Experts of a small language model: 79.7M parameters, 2 picks a token.
Below are experts of layer 3 (counted from 0) of a mixture-of-experts language model. Rows are named router (the router's row for the expert) and show model dimensions 0-79. Each number is 500 + 40 x the weight over its row's rms, rounded and kept within 0 to 999. Numbers have three digits each.
After each expert's rows: "gets" lists some tokens that make up at least twice as much of what it gets as of all text. This comes from a sample of Wikipedia text that the model never trained on. Tokens count by the router's weight.

# expert 16
router:452477576463482486514513518509527512452463474440607481410516455507428493435517412538450518529507488521520483514492523539507479533497457478479491515451437438505476500520583576503493496505492528532518389502457531476506438468458465505531492468
gets: "–", " 18", " May", " September", " August", " October"

# expert 11
router:563524521485522475557495539469481491494529503436564460443546422538459545547515503543506473544497429472540460502502536500473536464479471500548479404466471494481464473509497513452535560420474468487442477586493475480539419507488498453499484492
gets: "r", "t", "e", "or", " team", "ric"

# expert 39
router:475428481426477506526572536516510447505463504426552458496488394469484451497516457498495427479518494514501466516511416504522536453431434518519476531549496456435473501499499511507503469477471609502486461476477479478532458507506439470564479471
gets: " as", "te", "de", "ha", "se", "ho"

# expert 14
router:497470503498459578460511514530483507407508496431549483499545454445540530485459477482439406457515502451523524476505472444517540542468402414546454490467522514536538558510578554461496543480496492510531464500478481457488441538441412472562525549
gets: " was", " is", " were", " are", " be", " had"

# expert 42
router:551518488489541471471540473492455514451486503430480467492512442462544522474480431504519464509509458464490492494471486467494608455473458541497489532455511519478493471537477502455535559544501530512537497559512486492548443477393430401518481562
gets: "0", "1", "2", "3", "5", "4"

# expert 5
router:466493489466433538506487502508478540542463509465560448457578449464450525475480450495458468604476480538557523496434480508478538466463446491534504475538440545458486496460518493484534523541540488481488494525520491469537430541430432479488465527
gets: " a", "ly", "al", " an", " also", " more"

# expert 41
router:589476575483535476564463483466543523475478539452519456504483454458494532482562486466505399506469503473497407513505534441514521486503419462529517539519495525465509405481524461463550535483482484468505451542475511468542424510447524494548511470
gets: ",", "er", "en", "z", "el", "man"

# expert 12
router:482517512467487478479498515504497484467530537495570497493493483527459510423564476522429434572477476480514496498478511462557594462498473442562488512514442489463480516493470521427579481489561531510468500543486507500555477494454427458486470522
gets: " of", " to", " for", " on", " from", " by"

# expert 3
router:534502573533522552525476511521468524477501509462598523496540429432505510511498456461388455551456510522504490563537501451526483448487366547576489476534469483449471508518506495508529489522461509551503455582452458535545410503459452482503483481
gets: " |", ";", " —", "|", " ·", " 0"

# expert 30
router:561481561504479482518492552474510522489525575451505533472516490457458436516503464503484455500459467505486463549496512476487523450472381476531504477505488502436455492491545535471535513443402508551528479577451491442549469533397493484540466500
gets: ",", " in", " In", "In", " ,", " within"

# expert 26
router:538505516525447484528477512489461529441458552448526475436498432521470515529453485496474422507520537510520460563448453483512585449502534559549503501542428491545440464469467503511505450478536550465484418488427474536564439545478494485569472478
gets: "ion", "ation", "on", "ment", "y", "ity"

# expert 27
router:461503503457499539454500514513448498474485546450557525395488411435500446435537498512439465531469485414509438529461466497538594531473460475491525511486459498467498569482510460460515536559423521496549441528445491476503474576458499476552483497
gets: "ton", " New", "ter", "on", "y", "h"

# expert 34
router:553493544487439529478434486571492540531443509446491528397511463560496483448503466519484470553485523485551491510520509481533552514460485522540491578474481540460526483545478469495520540467464528540459452497472439486540404530428467453598477493
gets: "|", " |", "-", ";"

# expert 1
router:512546577476497480492532514530440591503470542391574473418463444389476479455490477486549473533466469525513512480492545457528530408479442540533501482503493519497458531525525467469499507499477530523512439512479476481595434520479542470510499513
gets: "'", " number", "^", "our", " Cup", " round"

# expert 6
router:517608548481448540506464510518515600465485528439589492478447408475437494487569492498460459534461492430529519511513540482563531503502480505487544525472486530533515489543470500530474488518512508504550446496477486464523524517451444448570492541
gets: "n", "an", "ta", "ian", " States", "ia"

# expert 44
router:513565513450495549523526480518474474471568496443553401482576486482456496458467492530497431450456489422552518550517536440515472507492442545540501516559498489480462524495530484440512536477535491528511471549447471532541448499470505524517509509
gets: "=", " (", " =", ".", "{", "("

# expert 25
router:462496514507535531509467524485519494548490531450519537476512413456466461529542439523459484481503526444538451530461476455547570477425486497522476562472424471471515471530506547511501534525502518575512453519553445494533446538459468410474494521
gets: "i", "a", "k", "u", "o", "h"

# expert 40
router:456472540541432448483524488450517523478494509477558474433509446553494505506504450585480450519441528493448498533418508487608517504481493496488482463496492520503480466505558457468535462495509495521555392504440449544546462494403458511510464525
gets: "\"", " \"", " he", " it", " He", " It"

# expert 8
router:523524563471529513514586555492544508503489564491575520444552466471447489481497492474494501488476480441496525534488470483499544453479464517569465491524499553540499471527537498501563505525513464551562478502517461519535439451458448497493454497
gets: " –", "a", " -", " /", "m", "w"

# expert 47
router:489514554473456513549464580519477536474504504472539485468513431426519440519496523547514465551521487493480516556515493516514562545449458493533508503406475567457531473481595516504493511485484521510453495581486484475544502514512412439532488507
gets: "L", "E", "O", "U", "ea", "á"

# expert 9
router:493529455505509504475498499508491509484518558436556477485589410552497500466550493517438474520482478461562464508506585478510524477510448505539563543453505443459496495502490542494468558487442536503519483522406420564556414507456401464534446532
gets: "no", "ra", "da", "do", "ie", "re"

# expert 10
router:509450490498491511501539483472492602473478514432565473477571474535476465529440483485414519518509483515487476515472575458547515542486466519527472507534465515454411544445516481486529494522579553517493484544478482456554437538409469503580405543
gets: "ing", "ed", "d", "g", "y", "ng"

# expert 33
router:520500577492549481498508528540442473501458519471516480485547467490490462454541478516483468539433531499500510537515576541438564472449516488603489571468461581505459486499452472423538550519473506476511539576490491506545470520461482463572464600
gets: " and", " or", " &", " all", " other", " some"

# expert 31
router:551537573440511507507546538582493497502498517468533445463548408511482476465457449490474457525552455396488532513508495552490560543438501456515541499472528512524450457463569549501502489435510511478574476519473488444522470513404517471532504526
gets: "-", "/", "–", " un", " inter", " e"

# expert 17
router:533527502453491479535518460554459524526543463463560446466554441500506434519481443528407448556465473539487419535395469534502516487485438381545477470552464508494474544474541477439506473436481511521570429493468529442518446473431504494498485540
gets: " \"", "S", " A", "f", " C", "M"

# expert 46
router:489519545483523520548526450492459520506423510455528511458471468514464485501516498522495503529473535487513491538532456520558526498459462505510505476497480527481492559538460498393543463534437464509506434481436417419539436508466453502514432537
gets: "  ", "us", "um", " South", " John", " United"

# expert 37
router:549555519485487534466444546494472512455531502484566539426472502491459494509518458503451436577487498482520486526473504538596505447480400495535496481529447474508523565545474485480517506532452533550504478527519427450583466523408459458571428486
gets: " the", " a", " The", "The", " his", " an"

# expert 4
router:505469515469468480529526509539531484457481557439535436433636408509482513496543480528432455534495502529481538503463490500484516487474495509575543486522441523523546482481458530493536539433507560478504541514466451488467466558450508472535472467
gets: "l", "ti", "le", "si", "di", " Al"

# expert 29
router:478516591432459537523496508517499526488514530456518481444496460479469501493479512438501509516525517482597498577506516463499567515408508517535491480466500532502431510528502487470523582477448517513504432529482444454546481489419443487537451585
gets: " and", " that", " with", " which", " who", " but"

# expert 38
router:529554502477493531489487483509496535415477504433558502459592456477479533482517476531450492524533492542532525563441491532550553479463503479550483466536523463520477528456531537391518516526447479533483476549435485490550497521435504510522507526
gets: "s", "\n\n", "es", "ers", "ies", " people"

# expert 21
router:508516492522506506543480503541531481508496531471493476451540447438460566507531457501485448559499495487509481496469497482520600549491423528515531486479473525507522537523448526507513505533545500548594487538466460476529464501381523468488472519
gets: "\n", "\n\n", " his", "\n ", " her", "\n   "

# expert 22
router:490546547498489551506479485522534516490403547418552428457534441481514447493558377485464453526525513471517480531486556501557578540442452485535470475510422536474524553453548482536512506525406470495501440492522482540516491540456507483490468496
gets: "e", "c", "o", "ic", "s", "A"

# expert 43
router:527551497520436469521460512529462514545498465444556521505511420468488482508506473517484476528528514472484469465442548461567543508472425500553506475513470502515494545548503489487490552507453548509513464563443508491556494491467429525489487503
gets: " 1", " 0", " 2", " 3", " 4", " 6"

# expert 0
router:441553503499532532508461486533429523470520505451527469467523433482453484457471427497455535454554522513535461532426512442478489529533465523571569509464461472518515490505527548476490454570568478567541444540458484498530506516479439463535441525
gets: ")", "}", "19", "]", "18", "00"

# expert 45
router:472516490461434511505537496486464569439511526412620514460471424466496509520504473527479475481503489483504520488511457430563513523464499478543490492502483524448515518454542534481544464494487479465525455550494504494546413521399459452533489487
gets: " |", "|", " depend", "rio"

# expert 23
router:486578534496496454464497508497454533506466493460577488421554431435457508524484489497442486514484490496486503563473499525511583521499423470498483521503530538543458486488486526484482539507376485522537457513456514511526467537474488504500501542
gets: "%", " years", " time", " season", " 2008", " career"

# expert 13
router:545518545502515480536545492502465531463440524451547516470551445491522453521503483503455471499473487491503507509493532498484529456498500474505479535544493528542525543479542540449475538555486495466482447473414542559586482525449426423526529498
gets: ".", ":", " at", " by", " .", " :"